Below are experts of layer 3 (counted from 0) of a mixture-of-experts language model. Rows are named router (the router's row for the expert), down (a neuron's output weights, with its number) and show model dimensions 0-255. Each number is 500 + 25 x the weight over its row's rms, rounded and kept within 0 to 999. Numbers have three digits each.
Before each expert's rows: "raises" lists some tokens whose logits its average output raises strongly, later layers aside. This comes from a sample of Wikipedia text that the model never trained on.

# expert 11
raises: " of", ",", " and", " ("
router:471440501491520536531468479491497506532508524490553504555558485535535541558467500506506543516514515495517499544509496520516491493507507522464479493508523502483492498522508502501443468501521501485484539477522545474505511479438480500471538493511514483485506469531522477481526480522506491493473457485496543496532414529488510480509456497484528508467505507529462493513488538498478481532490532513482506491478494480556478522517512476540502504482503525486463492511501500515443513496514502471512507486500534479490540496510498511502541471552501466521487526523461505478496540523544540505492512485539487504514482477509461490492504491469466464481556534477506468462497500501515484486548522486474472538525511474484521516535494529483472495524509476556491526468519474491476493503485517
down0:515475477491510474517519555518463489519502534542470499466524455503501501483517470486528500474499512466509529514540437528429495497522479507481516502474492541459522513501464502496503469470522478486496501549502476526513483541477443541509508535501494484466509488511482505545536474499549498509529533501505535483536483487488455561477454486512524533460489497522457502471492484498433496506528522521528513471534518513579500533556474504462539484524521472494486494501461444451495465513478472528523543477468490497483504512491483521509519507465484506479502497528526468508483507502497504467486498528542460482535497481520507458523480497496524529513505476526533493505468513495547496543496517491522526491514508501484493480515526499494495482526508498500507522488536518501504518496507503
down1:486484496460540515517509533496485482463499490501539504527523490542501534537497510466479451455556506503528530522531522552502482493548512508481502499463507470494491566546487518467512498491473514492524439478500508542563491541537532482501510500516501484424535516506518531498476527518516482495483509543494444467519502474517504431519495458475492534482443500504552464510496517486476495520453481477497518473534499488518485463505482485448507493506543483493498518523479524485535505497532550496486502500517540505511521486502499505500502478500496462513457518527470458485494529500492452484506510478513492458502514467541488456490481492494480464521536473517490503501514501466514488495531486521497527512522501529488490510540511499530513493515487473529472497469499497485465470472495502
down2:505460486486539564498491518526502514438479510508489471529475492482551498499516494431537511492520496529452523520514488494509521526515493506479512498521478479483499509491497462453490488466486489493487531443494456498494520522483542528485463489531482510458480451493524524481503505461553488482532495499513484501468440544489547470529513490478506527458511495466517520497467499521545500500528510515477475504467526513515503492505495522507484468483506476512535522492483502483523523454446506500495542509516462481465472510511472534514516529452458486527529504452488468488470485489557491475505495492526511497530457506489512514529498507500490518481500526498507490488541505468509495541526507503479488544530517542538514515559503530496499526501482515559511518504498517540479454482485534
down3:491498510488542490499484538559460462485498491458498506520465481498513499555452522510526522537496510469484480493523500526484499543498486542529509508489517476509509502455514484460532452472501514504512518525474475484486469536491501511518502488523525539505503526548492494492492489469514471505530488528522498492455510485506492541488460504529503475496492482449490489505455455510509512502466522561537489550516483525510493501499489520505547524525492521497495506477502488467481481516562535537506505539478456493475497505491483497488475563504471528541477483524503513521485479514496539526538522482505486486542486458504550506506450509493515486442475517503458467554512489554524513518481480514482509491515510524487502499517513545461518495493520459490560523535482475521460512522521476

# expert 9
raises: "\n", "\n\n", "=", "  ", "et", "\""
router:515507503524484465511460490520485546534474524521514480472489532487522469499430479557520470505520499489483477539510524479528476479508461524488505472510475487498490536544545520477533479519519513508490496517551539503467505505443533493488537502508535482510556503482518500497513492484504443495485471475515487570467481478502542509536461536514535495489491461493517487491509446501525482495521517523513531481485504478463471556503520474532523491518538544481530492501504505493498522545509455473504475502512489502483497524474555492561509514466467493481486512515498509504494518507502517521527527506459526507523522468514481501495509527493522499499506512493524479502503486573479494557522507477555521497539484489507513515512518464478525492513496503489516511497505494446461527515562515
down0:483490527552483482503456507508505475527489507494496510475488479497516475523506506499521486495486494519496474501537517509541470538500486511468507490529531467487492542487463517489461516515524551398580520474516528543511461504514533498483475544537522487490504457491515496491507556497541531463512507502521491473476505530483479477499455516508521527483537500495503516498479514533465520450501496441513545511530498504490487458496471523503473498522493520491485524470490445516541482531508515490471527482491499517495499459531478482494458517481523478529490491544495489537530544517491448501533514547528438520477489529499476508496460493533434519511510470504514481513504481504516502486508485482468541511516504523487498462462491505532520508479469511477471476499503518502487503495505482
down1:496490502516502545518464497472463500490479518460468495504488492519568467464478505438532509530491489476506475491529521493496491455512504500505498492520515479503467561523525505582501504482510487515503538529476551485548466492535474495502454465494450525470492483488561519479455505474447512480512489493473496494533482473471502499437496495498539479511464510480481464491554527512452492484485474520515510496550508514515521539515524506514495478542469508520490491517510451519492511568485533484468526508504492492449482516493487520503505530497473521483493514508513501506492516498540479488501518497447534534482522468495478495492472511509508504543506489507543474487491486492504502507483501524470534455539527494517495463518491521449484526498524480510475501502485474517479523449472489
down2:501496506482476522508497513477492540502507515532473498460482518494475499460509506496457523477477515525517529460502528509477481459438460505472489504518505510524498513533498505535512544495500526539511480520435488490554522479482472478540463499505506490486473471509522507476480530504527566523476478514475486500511478539477478507528497482524481505494484485456496483492552502519471504504528430480499518474524500493527504465470506544496521514484485457507485500545515492528529490573499506504484464525507487493542501426481526473516483484510539518477498485494477498443479515505483464508489516438458496505520476517502512497487446463475503495476498544497507482483472536517496495431506503484446520512473498535486509545506510495505552490552472485511507527495529481484509493494507481
down3:514534517478507476477506491521491516557466501518548531439506530507497504472513496469488473509518493509518484527530477504543449515492501522504465508488494526503510506500518478490524541515495508510486482485532511565469511488547495508470491515513465459500454482505477458507504507482496525472481493473500477498480468494524474463494517484534519473545531502473464528490487479505540483479514515476532521509491448481496497510533496500499469501489455448539465474496515457517502514512525555528474499505485476478525498491518426504498499449478486479529498512504476465526481542491499484456509509556470477505470523513480510517485540509469520476510492508495503469496543505508523582480499540507525505513456480518505536527496514511490564510510512521475476479494515516487437543465470501

# expert 3
raises: "ve", "on", "ous", "al", "ss", "os"
router:466491550493519488484526471495437513505509463477516497476566485527523495490439508499501507517508491554482489502531455487507490488502479536500489511503528433482449515476507515529488469476509525472459449492508505484501494493527497544519500451535513485527542486498485505519497492508527511486477507484492504500529507487525478468551470507507493543533452505497525533461545513517521507511508489522500458513457508490531501543521505480496502511475531494539498523499502511508498512498567486492482485561497542483488548480493517479516491519504491489468472533508520521435482519469495453512548478517480478527472545517525518455517491505495528496490489493480513479507497538500532499539501485477499494523542536520500540480463531510556461498483513486486486516518523486458475514480541509
down0:461488460467482544478564470481500499483511540490521478503497525496488501452512519551512541531517497467466519520522481504488461517485526495501506476501542468524523536472498489511506476527530532537511499508488472512516495478539480501507511541492497466521521482486495489503538484499506473469506494485486506501486519481528496478497492445480497499491510540541496460493462497476540512538507491472486477483498508516498460485483491496501524464517514528477523494515518498453511530477477507490505479470506475513505531552495478486467497473466510507464473448504513480537479518497484540492461512520461482467526516512471530533457500470534473468515461517517487489476493495508524552483456484491522493526486529448496531474559434472493524505473487491513550461568475465523513481444522502
down1:534503509472464490477457469461511506494527456533466504512438523515512528418489548472501541529475499491480553496485483490489446520495470504490520531479484535502503471523484491533510440455499497515474459487520489501510511517544487472528466519567529464470498491469469502500551485512508533507472519495515492464517506505534474431523507468494487479496476468502500494469466504493536516464513467452498484482516520483502467539521515528474520454501487510457505505535490490466504478471483502493461512514484496464486483524531499482514498498507561499495519498501523481483501490486468520469491522478438458477466520465483525500484503455523490503468493504471502488466532506483490481522495459491486463473523473509497536454519498490509508509512464501524479491496460516500487502501500498
down2:511467484476513495494542525516524457514517522503544496507490497513515486523536500519496486534466505491532518522508522500520488530516507500508561500488492481484485577524518493553500490479530497502508471512505496480453547516462543476529490533513491510428502536465512516512471524471536492505545508521469466481469486529479541529518509475514452496469512518555496560511494497510499495481511482497477496470504509526512486509488488523542454460471520529498491504517541475500524536483521547522465513485497542526496445490523467527499517497507502529500510503491498484488489508496526469547551536495558480478464471513555460510516491483516472486459505496494508497460508490488494507490484479498500510492502499530530518544505536483499570497514457514525539499485502535521480484475479455
down3:497526488465534444522512500524493483481500507540495540467490498493458528472476496483496498503543532505499527479555491530505456486488509480523494503500507508530512503492502524467511522464533529530540494501479486479497489451521489504506501506502509519512479522478528470446513500488486477489471525513506492486505486501510495493498517510488462465467526484497497486474489466473506530576472478543496541476518482489521500529516512463508473483498553542543493458510488449491520489557476453551509491579512502496498515507502463475531529556557518514507486506478503569492473509478535479520496487562496466536508524513494501527464511516468500520479511510517496523490481517478473480513457560506500486450499525522511510516480539473502483519511504490457523491485507471461475475519519483

# expert 7
raises: ".", "–", "ang", "E", "I", "ue"
router:495516520489534472493497496515485514464500494546532473456494531476461478488475487539522487510541558505492489442451467457508504450524495517461485492515517511528519507477540498457518492495466474479474480542514515497504518453472495483523533512523508475513513498486510536521525510496504495487481496502535522509491459523530469505514521486508530493509488485504475495486469534499459505495513505493520523488504443477537514533467553486530499493478480538542541513547491472477470525517527472472517471523506473485522543491472474468546516506493441511500436503472516543526498526501557491500472497499505501537501493476492427503531513529515478483497531517533507464501504498515459502533515530436498518524510490460493502460511512480500525499515505486469522484472477484508513533524543486
down0:512490575503482559496458506549503525469499515495461484489488504496497479509500557509490519516514493466490465494497473531533494500460512537527505544465505518516504509454513477490452489477511486485485449542498480475483490495504516522524532521479536489505550539517487546528504494538499489518482497528500469499540512503469539519475489530470522476523489506486474455506511494565503513447482490509505486468477503456507485482486491543539531483514496484486473524476494512503516521507485493469480497579502521487491513494460489512452489501490496499559473484513474533514500503483467500504502454481514511491476476485546464494511492500465486449467476522538473515510487509520526527541490504445522497466477485502464485519517538474515504565446533509506470512495502500503491465506475484
down1:478525501450544498521570506471485456494550510494453518463512502547481485475523505516453498504527489488483493480531438497446518470514491474503497503529489444500527519496504506508495487488472466512480502485467475470494487497504498505476495495521480499472473491473499493524486466462452493495548459531501470520509471472545474514496505543510515505512507515470497505497531513445483532471507538470456466503532453523501477485495518460473523501542513499466475486526499488483528430504478514569510489517489466489508505511480494542475497493459479515485523478527503507481509507500493527540495508507558536520503515491482496512462479517486517473516498523484533531493508495515484507484491527474496493528534481516502498539535483478526492505481527545481436472523502432474506503469519478
down2:507522489472495485511472542474491479478516505483440462529477448511462512514472476516497487550486489478526474535478540519511457477462504485509498479475484543513547485515479531536496504481544515453450512494473484514509514517532484520511495489492490548532539491502489452464470460518477510473487515549494498491493508518507554524455524521470505507499463536518535451531558508529492487530497485505497457550538492516520459495518524509495480511527470490509488544471495508561497502485558481484510508538515498512507503510548505496486520476492498484517486496500524524524496462441506464481499501500503511502482495496507509500506479566498477496465544447476486514511518516487489495517517463452541489500477546510508499452460496513481508477536545499480521494504495485479480504489504475
down3:456539496498485539495533549478454503492522517490501521496524439463437489507511469526525474486514479473455483469512497503496492493496541508458499489506488515536539524536537474448479521461544507499498479513510508530529477519479517467486517503522511498497515531457536536489451494492502495515468519463494523481504486481495534519509517514490475464501495509487529503545520496456492508524463536495533526501548479529512519481524489526517480527514489514513473509525469509482483514529514512462494475523497489476566521484516479479506482494482509488488493511520527531517481479466527477503498468443517517504437533457492506462517449526456506532497507507524463459467518504504473538532503508498513527477491478484510504462509520487562493488511499491478458520545455514444489465503490514

# expert 1
raises: "s", " of", "ed", " and", " (", "al"
router:472509497527524486513503488512477493505497547486479490538551459538546487535485502509495553515481496489522466558471481508513484521533495508455481530519547526494503495528505499497486499501494526489498536497547520468493533464470484514466513484504489483470495482496519467510554460519529488476490489483498511484513402485537536491531493506489555504474499497489471518553515484473455449498545522534492499512492495455528494492492495493523501499479496506505442495484510531488465518512536501485456469501527485499472526466500484526513485470521510492507502462514447497533491558499580513504525551484542465500534537461498520494500508513489493512484518537493547496489502512487487476498499504483491497509544522468478505503512530527479475500481508445513513534475537493478498514488476509
down0:520504542504558498572483493550470486465477496540479449485516475501519541492448518490492480487505496499512489515492492523491515508462507502487482514473563485479494501496539507476503497490562504511523540475479450534444518529493461490451524475479480543516485485508509515523481528504499493513532498518525523531489488478505541522496478490473494520468554497492508477469487521478523489511483507513499498485530565499495448470498524499474500517551503529472487536466509484504518498489481486516501498499500560508496451529487459541536464536552545496509525550495462496480506512530488506457519476499498500511483545522484534501499500490478506491521482454510448474501514485504490494527525501469495494458513482508511501508508487485450504489464528469468521531508477484485536478528479456
down1:483507473492492518480509473477543495464508495470465468466495523488527499500515525521543482493478454496509517542498467521520490528478498472512523521496505494499512473510495506491528488498469489530544529518486501495517494478489509474503497494521517491500494497485541517489543498514505489442547493514472495510532441573491485521529566503491448510499540505468487477493470518500521484484487433473492477489494489518503517510458547530537509493511457437501491498501465523466498521510462495510471531497503494523543499505464458496527464582493556526439491486531479471544505490474539514463473510496496496484524498432505540485490480471505496473511493507500493559516481508479526513557488505504441479516500491510496468472497507470484505510487503517513521518508535505466501467500487509
down2:481506512461481519516469499506465488494478528436505539492530493491462544497475486535531510515521518480497493502502502512517520473463515501506526504491495502499482482527502533476489510516522494544531524502488503485478476505494527524484496490450513459472485496476467522519524503507564509489535481504494485459449500483528518485475487498502467499476476475492457524475527478480534492483498483467442481503521488512533509473519468450480523485499495505573502461529526488524486511527484485522479524474462527524479523499490492529528492511470496503464538498527470529514526450495472467544481462493491503495507551545516561480539509502452485475515530525491544520462544550501507528520531484518499503468487478545508437513510483444491501510476523518488506488506487508506532528533449534
down3:491517491511515456501559479506420504486516507483475508529500473478509528451470479466474481495494515534503454480519507522500505527535452528525491473546514531579550517502475491465474519521516547470507463482518476495520489516519500518451511500495479502521471541512472522482516549499480467516470522486476503516503535508527485516501520468469521507450472485506516475510508470517532506491496542493525533505520458471463529540489479507507483499523542450527502517512487528487499462501510465459514486542490457514546537497519502502491520519531518475483520485446552539501525518493485486515531503483460464494497510484499528479519500521492531475527496520535481522509493483495469490515503522531514483446499505495462470493556543508496467518495493477476508527509490509484496501507544509

# expert 0
raises: "-", "ous", "sm", "oss", "s", "ites"
router:464536519492518525481495491480456504465440501489488511503535502523489509516482496493525479498497457483485470473503502500520474472521494526422453528538523509528466501522480515500504495501492496466482511447493508499470512461546511574484522508442492491496519474508512473500522479500512467552522482502503503478502500488523510511519497536538487494534501504504502487516482512507473464507491539531495466541520479506502542487493499474529475495493504475510527507532480546509478489486538467516523480509512507550485528508508494524490503501497464457470536512538539488498479469481499490525504515555484547564474526509484497528557529531453499517503511565497554487513548468542490517536468537493513484509521507496508508520498505454478453502528517484523502480491507544502470507522506450
down0:494462483509475455529516516537484509467500541491508515497522499531473529515536489495484506508465558505455501495502472520478476517492489532486513515468447550532514488467493529488496519486502510508500440472507516516479510467492493510509515462537491509511475499541478508513483525511515470462491549446526528463501475506484473461505525515496467534489525468492514491509512495496521478514488549462530533496497533520451534494533476486498440538487529486516528471544501466490460479514514501473467491485476477565514516518497501502517494507470482508443517493484530514512473482483527520524541505447505430488501482508539535490494482497504529455493494493497485484518508483515496526511472497512493485470492455530501468470520493456493504435511517532522471491486530537464495488458519550
down1:521502533496513459503505526532548524489527495502486472491477505520543544476506514480492548469538530528507493502496523521495520519532529478489481503511497482487503469511460526464475531436486464498508508523521524496478488453475500496478496503491465511503487478551509514530464516446522510501530527483458520519495522516531491494544504509505480479470487447486515508518493476480511496479450521496478509478487484485517455512481551539454487457516519442509508500475500502522553488498427476537487512482434451516479510501481473516439490538492484488478471501530519517481492491503548526487486469513541540509504443535513479510482520473511486470494505518490518528498488550508506479490519535491494487541529459521513492502448512517509521498499525487475521489458528533530497484480505516
down2:487493460601509516494516501475495471486505460494509475505500484504500521571435507535494515488433490525502491528509490525547497498512518471530511521510484505471499502483503532462516537492488514469562472520436516538510506525514501523515487485555494454528500533519508493494531493480488482532517497468479513482494489480516507506511488500537490443478539488493476506478481487467501506539451444489539465508487438493513489493543505509512541499466509504465497542479536474446494516534455529515489526493459490513463503498521494501504477497505505516514483526500470491463513483509517505498490504479492540488518495489471514501476511485504519490486511513453529496441529500508510498537511479520481472519485482513498529530515526553473488553521490509505488514508516443455513509508518503
down3:487499484497491498492470447513467494474492502489476503537476513502536515470496494495495516525517475538527504479520466462501517491546477464510535460499490478492500490491477498495501500525511542478489483484467483502505485478509478513502509499540476520526528494507500477481461503520441557476514494483489495510504466489491550465540491516499424440495528508495502504496537520476524531473501501465530471502524484533497467469459536491475478475479492542556487441500487524449492492522526497513537520464540503458499467526505517490499522497506434459511519517519486494502517526482484507504540520548470459493511543515454545467506523480490514517506504521477525503497455500494470523529511525509508500486516516505492510490494551490456486515517537460574511492477520470545517449521506499

# expert 2
raises: "te", "ist", "ade", "ze", "iz", "ies"
router:480519513507528472501517457535480513485485510483494523466480470484479525509434505512481487497512506549476487463494453502500508507508479506486473492498566458500457470477507529517494468481496481470453466542514523502465542523501485498514514489537513472529526492514457532510493480484494503488417540485541529500551482511509471491503505512500494497529459480519487472505533503530478506501539531523542532516490502482489523515512515512469457528461518488553489511509507526542499482496555473474519522531451468499509522510453495501520516508490461484515439499467514485485491526453511452470498477455534497481487563473512527495515485490516526469502487462473493502524512502505491531548502517485489510527516495441483542478490514520500502467497513511487509473499493476482510507521547523
down0:466523500512509507554490500494448516486509549493495539503471508491549487516460518476522498485550537534511504447494518534495508499523490515526517477510497514527536475493489496506532477498481499503526469497488497502483508519542507520502490507472486514544486498458508467508514507461506487473484513488529508512492522502486508499420512522472450492505518519525489533528540527454509523470506462519489497545467503501486529512486516469445486486537449479487471548470514477506488520488481514483515453489492498507497501512490511471504501494518494562505484465533548512504488530529496497519489491506523433493547542521511497517505420535479514505456485518485506512523506499546483455511469485568446526488467497495471487482465492464462499478452542516512507508511495487480524476503521485
down1:470486522478548489458492454497461526463488503493530479483465498518479507531486504457488502527490500495475522476530476504508513527532485497490506462512539493501502446492508569534490534509528541475505485490498472493550488502520472535512505512476449533493548511541492541538512471502504538508497465488447490515547505466500469517480504537548507478545482490501476486488502553533484514497502535521503518467528436480476505491484495522491482504513505518512487511497513521504494496468512545534562491471510503486521489476503479508504501509489498474489486485497511523461473560559498454439518464473503521496498517542469499544443510522477504489501523515508458506521484498476511505481488498509472511504501486495516476465544512482479444507478524538470540512480463489493491503482504456
down2:472530533476484515493505517478437520540477492498477486500483503516529494450496510474530512491501513524503502501499505509512479473540497459473512496501529515530528521465553526483514466455527476490465472481531500493508525502496485509472488522513492500474483521502472543508488462477490471451486497458521518454488509492532478496514489540492530469488537488479529495481482571529476513540468556520510466519542549503470509508514515539520516520555462481532463513525494483472533491511505514483491509490495538476498457512480485499488535497542493507507483488504490521509520546472490445503490461480515492528469518510483432546519493516507512503461477504509480556505497499501487468565506494525487534528512526465492494463518509520466494534479494543476534499506539505435499478487518490
down3:491491530466497488495518505506496520486481535486504459574562518521556538469456518477503500512492502482448481473498541474487487510479467496514507539478489545513509504473499511488505465505471501474525486499498517532490508512490519495491466469462431518542551502500447524515513547455476498518470489502541498481480478478498510483529480526539483526473510486504467521498481559508503509530449486505539476514523483453449515464511492503504550493497540471501515489488490494508513492507508491481518510504510485563443469487548513488469507524462531520523443523516510459515479468479508474500509557484515498501501509493518480504480514522503494500522501493516515538484528518526544497498509525477493519497485509511477503473497529476441524499511525498481484511448501500435523521480502478

# expert 14
raises: " and", " to", " in", " of", "-", ","
router:493466504545509498496488470500495528496505515552496507529496479504486497496486495509484501505529504487509469472494490467494501500526514507493486511480503517423482464461511490531528512500501533441504572537491495529493489463460494505546526540478498473479502477528524486510517491515482477462480464481494524541463472500502509478494484486533522487474509481498460479558462496538460508504493587493491560451490495490497510501485504481512494476468500535507512518548530484487498493495497490460491505533452496517507516524539531507497537504527482512509474505501458526471496491520525546515450564514553472503496469480513503510478516517510523438504518501484534459466508450514457471481513505480522519522503492461462525508498495534501508460533527495523555498483460494513480499527507494
down0:517524503522510531457512513452497532522485495476482501508500509514504480519477519495474539507459478492476509530496468479530460461491490502514456502496517480490521505492443493495505467484505495479500497530488466500487483525499467482517533494503533505476505554481540533441476501492532509489523493498471492532533464500510484521506525453553497509469489510490573461497507502447488473519499502513476485507490470516521533476525527511548473501504506516527494502508529542510483533483567497495531546520483531495487527515493502534491488492507442515501534512502515524486487487473475496481493468470503464483515536452493500481468503491493534500509503503492490531509522437542452519552483463477544546509481497514509529521520440445537470465469513521478527475539503522505490544528492477
down1:497502488473479514518474450457489529479543504493460493510533537475484478539530448510538528484475517557502484519499507474509448415481524479474492475470522489476491485466526493518503494525491498482502500521475534493512466474476484503508493509483488546495530560495459530518496457502557517510488493491455507545487504494498498539484522512508441481534496517499483504481506520515511471516460493522454489470529525505511526491488535511470458461509481482470555509490506504529487503483492470513475465536521543488509532515461502479468473507505489515496503494510506500535467513479502470460484480483511480487521471504519434543491498479511498457494499482507478506473533508516441522513489440465466500473555507515512506496479501482484535513459482506498494503500485469498486457504520542
down2:517475491509437498475518485486474476534446515518498514520486526502480504512481468487467451501518472511511483492516460487487502513506495464517522492500471485511463509506518482487458520493442511494534535497515424517476499500516525440494496525510486502487484484492528504487495536481486514506545496531519495483483491520486485460531489477512481473490512486500560505443494511476512491461493534489493496459471499513526486490507508509518533487480489541515467482523492527485464520492405499531496506482516482550482542489452509463473533455543481485442486532470488460478483521478499513475489510510510504512498482512484505538481489512544479504504558479460527509492495536477545501501518554472498464521504508497518527508514513472511539495467521460526483460482484524464512496474444516
down3:499505495477516432522525490502532474483522512485465489496505497524516485490539483480484494512494494530530479471512499493472521528507504524512482497506462516520501485493482528479476486451539540500490490478521488557518511517511516528510494517499515479528489475500473527526488471512499481506515536499442511534493530512494500494515541540488521464478535485480529488448466493516505485496509495503481493517438489488520494504512481541512501515482488486555507520505502490521475448493478491507490510509509538486540526474521526512555527476521539518476452463458534487483505517482465476507479511442456533551518469478521481437480522478532494509518523478545473472518530475483494541487525561480484443490494508457451524535501498487537525477497489462509477489457503491545519522456515541

# expert 12
raises: " the", " a", " to"
router:508527521499517450509500494520498525512510502518482496490463482485477496505498472502450522493537529491475514456507530484547514507489493517525471524501533477486482486516565511477520492518529449516479515501519510479493530470491537492539527467516519515513496511492454537472469511520523491505456530514543514526460491479507530523522481480528528524492471474519495521479488472475495474505533497492475475484495507487468512480473502501479474476471545516521500489498541506473475554516524520508448498464502490483523507501502482465525560460434502545464484514502500463456485505520493451507494517471503516496533491469534537503526476484471486498433460518530509478513517467522495489526530514482529519532522483546509529495533464475514476477542467534473564501465539464511488487497475525
down0:478527528507474474476464504543479544498509513479497509523472532504489540515484490555465502545458497454486540482497527530501542530445497462490477495508516474534529478532530473522488535543494480482483500503523499504459501513486449455510440497533545543512530501530493446483500510479467505483482440493484484503464539521492491520519497497495496480485521500530456523486547444536555474493494500514469478495488517519493475475521484511491531532491517550494502539495498519532471514523512485484477471503539476513530482483468511524507484506463496548488481492491467479509477476496505533449460519481521514519485493528490537497502479532501473514490562480495521513495455508507517472492483489531526539524519480512511513512504497532512492542520479530506538510507479458524527528493504483
down1:533469488498528469500488462528530474498493447503523509479469489503476524472548561475527507498479495495463512525512447471461522528503515495559503488461474492488514538490481472488527483472490461452520490456485502483506514484507521482493541501488473462494499522453520498494504506503492487441462505526517512479480499491491500508444505454502500484535500531574495489481486492496488496534536496506502518525490507534514543492491530509491542501481518461502495512498532515477533476466438487511494434553509481495511480480475496475477499504508457531501533451511467498496493497486492505548519502485498451436530495510467550531496519506469438477520521524477491499509496492522512490506464505531469468516508491487525509495491427506499493490468501493466513491516497499487526494459468496
down2:573531510496514458475555513491505489502476499519507491495500519490532504493513508472483480536528485495471462494498525501491528508476452462502495498512474494459512520483508461549504500525549485487523516500511526456487524480471544498491543492470556525500517497491501512524490471469513485530492529489517539520516460505531506495522550484490499529530504509491488522456505456489536450532505473470522476485477494541468547451481472505486491482484464481506527469510511513511496528534514510489480491522522487488518464498487513450564514488491504487522528459514521463526482480534488499503501487512439464504488485497468533510515452519485502516546471532514466467508517504484488535525483512479536508483503499484494540492505472498476443524468488531448510541491507492562514512548464523
down3:484505486509493539472486534482511519478503523494501508525482512507512476489488543515496491524476488469516529509547527521517492561460483529542514509514481479522472515461526467500519502501542497513467517495536497451501466528518508503525494511526501546520481500513563481508534535534499561496487464493513500485486502505490466491515491487509528507545558492493500487514491505526505480455535496461500524530457466540509508484523457533510505527452477524479473477481541448509448534494479485492506453508516520506496550578512511483564480484515547544523468458522505481507472508481484553494534510488472475505528514523456516502528485485475447465509477493506523499496524499506518492501479536542516512517513477522530509506494499513494533542502460493494507496447473508515501508517510505

# expert 5
raises: ",", " in", ".", " on", " and", " at"
router:528472493512517474528515473531520471532473501499496502528513526520487467521494474502511525499525519502482468510526525470513481455502489506557463520495480508484484472506506540535547525562483491468510512570476504541450482498530502518530478533465523520505519478514530464495500448561495489505500492497506496517486492557467486512461485498562495515510499504492494482507461481526485506519500500503501529473464512505531519514435512443541512515469515539536491543528553501494517481522489527482490499475478497533531473491524501449512523525489488536476473508513490473501513468503498499506483527533497528497487487475487469512484520493516509463497479452520527483505506468535479515479502526473531534495481513516480530531486491560479511453506534489482497453482534518512492491557549501
down0:538488531518516530483488444500524459519505555491525541514479459473531504515511531497506501510489494477511501469494460490514498546518539507497537508491480464494543505514523486507435524540520467552522490499515518509490466552521518482509483507498485510483461503514525515503479499484493487499488476510469503493528473489435517496478459527493543488474510425495494513480497493508489523506536431471475466487495499504508486489476528514534515497471503497517510462497474521531530476532503490469518511472510525515496525477515471494497520523543498459491494504483504504511525500532495476500480521582457504472521531531529463536500504512503474519529485473528491466527505475535502515516426492492497464448470487525467528558497418499494506495491520481493509490502489518525492503521494497
down1:471514538503482523525554464540480481494481454500510531484449478508500492488478467509472487515466500524523479474504506494528489518512548513496516489535465487507532530465536503493481484471516474486508509432488474504518519491535448509473490457515549526541487444506495481536525482500497512454510512492517495493492493463517512489492481510512527481468503516465455494506482527524531499462512466530484520516520496502509460488515482517516501517499507525478524508512490516477532479489553535498525473478466483487492506486474487495472519539524507536490497487516508504510556484490523496489514494446487506510500486500481485542523507525451523469486515484493482521552496509531544511512449458448482510530558476488485491540560443537548496523465510518498469544495539508503529474538513502
down2:480510476514486484496488482513485483507479450473467478488569495495496501516471505488472493503483531513506480523472517487536466520499485475521486471492528546497494522533473501488522476522493501482476498471482447471518505502506458519479533485509492479482517491496535488502459493499507481522499547490459498472504516464513470496495507517500515527497501503481545535494455496502508477444515472507522551493493518515467518559522525531540517437442479465482524515537474507467527485506548496503508499523507524465506512488525484530466491479516495518492425482495475465488546512510523433460488472454460455524473539513518529524484502535515524512474518489483464521486527488493505460562501461501541516520499487507482538455514502512480506486475479489517486513477532569510501518520500513
down3:529475527505501512528500519496523491477515533489506483524490507513469539476533464504429487484489505522501489507447538529505507497561485473514519529474445490414480518515468529520472470479500476535531529520480505453506544517485473478476478486529536467511499465505527514508480483499505492525534494509462467544504496497471463504536495475494467507492504492496524527492504484509468476541513517480458501479469470470530484485480533506543514513467516500472497531474518521490476491457471511556482491492448545526494507490521515519498519502528537488480465529522509515469492494481492525458492490486515509508550529514483433499457505477511508513531539496462510494506485445522521494483460514455497502485493492517518503462495517508496503496472521443497500522512493495514468512456562497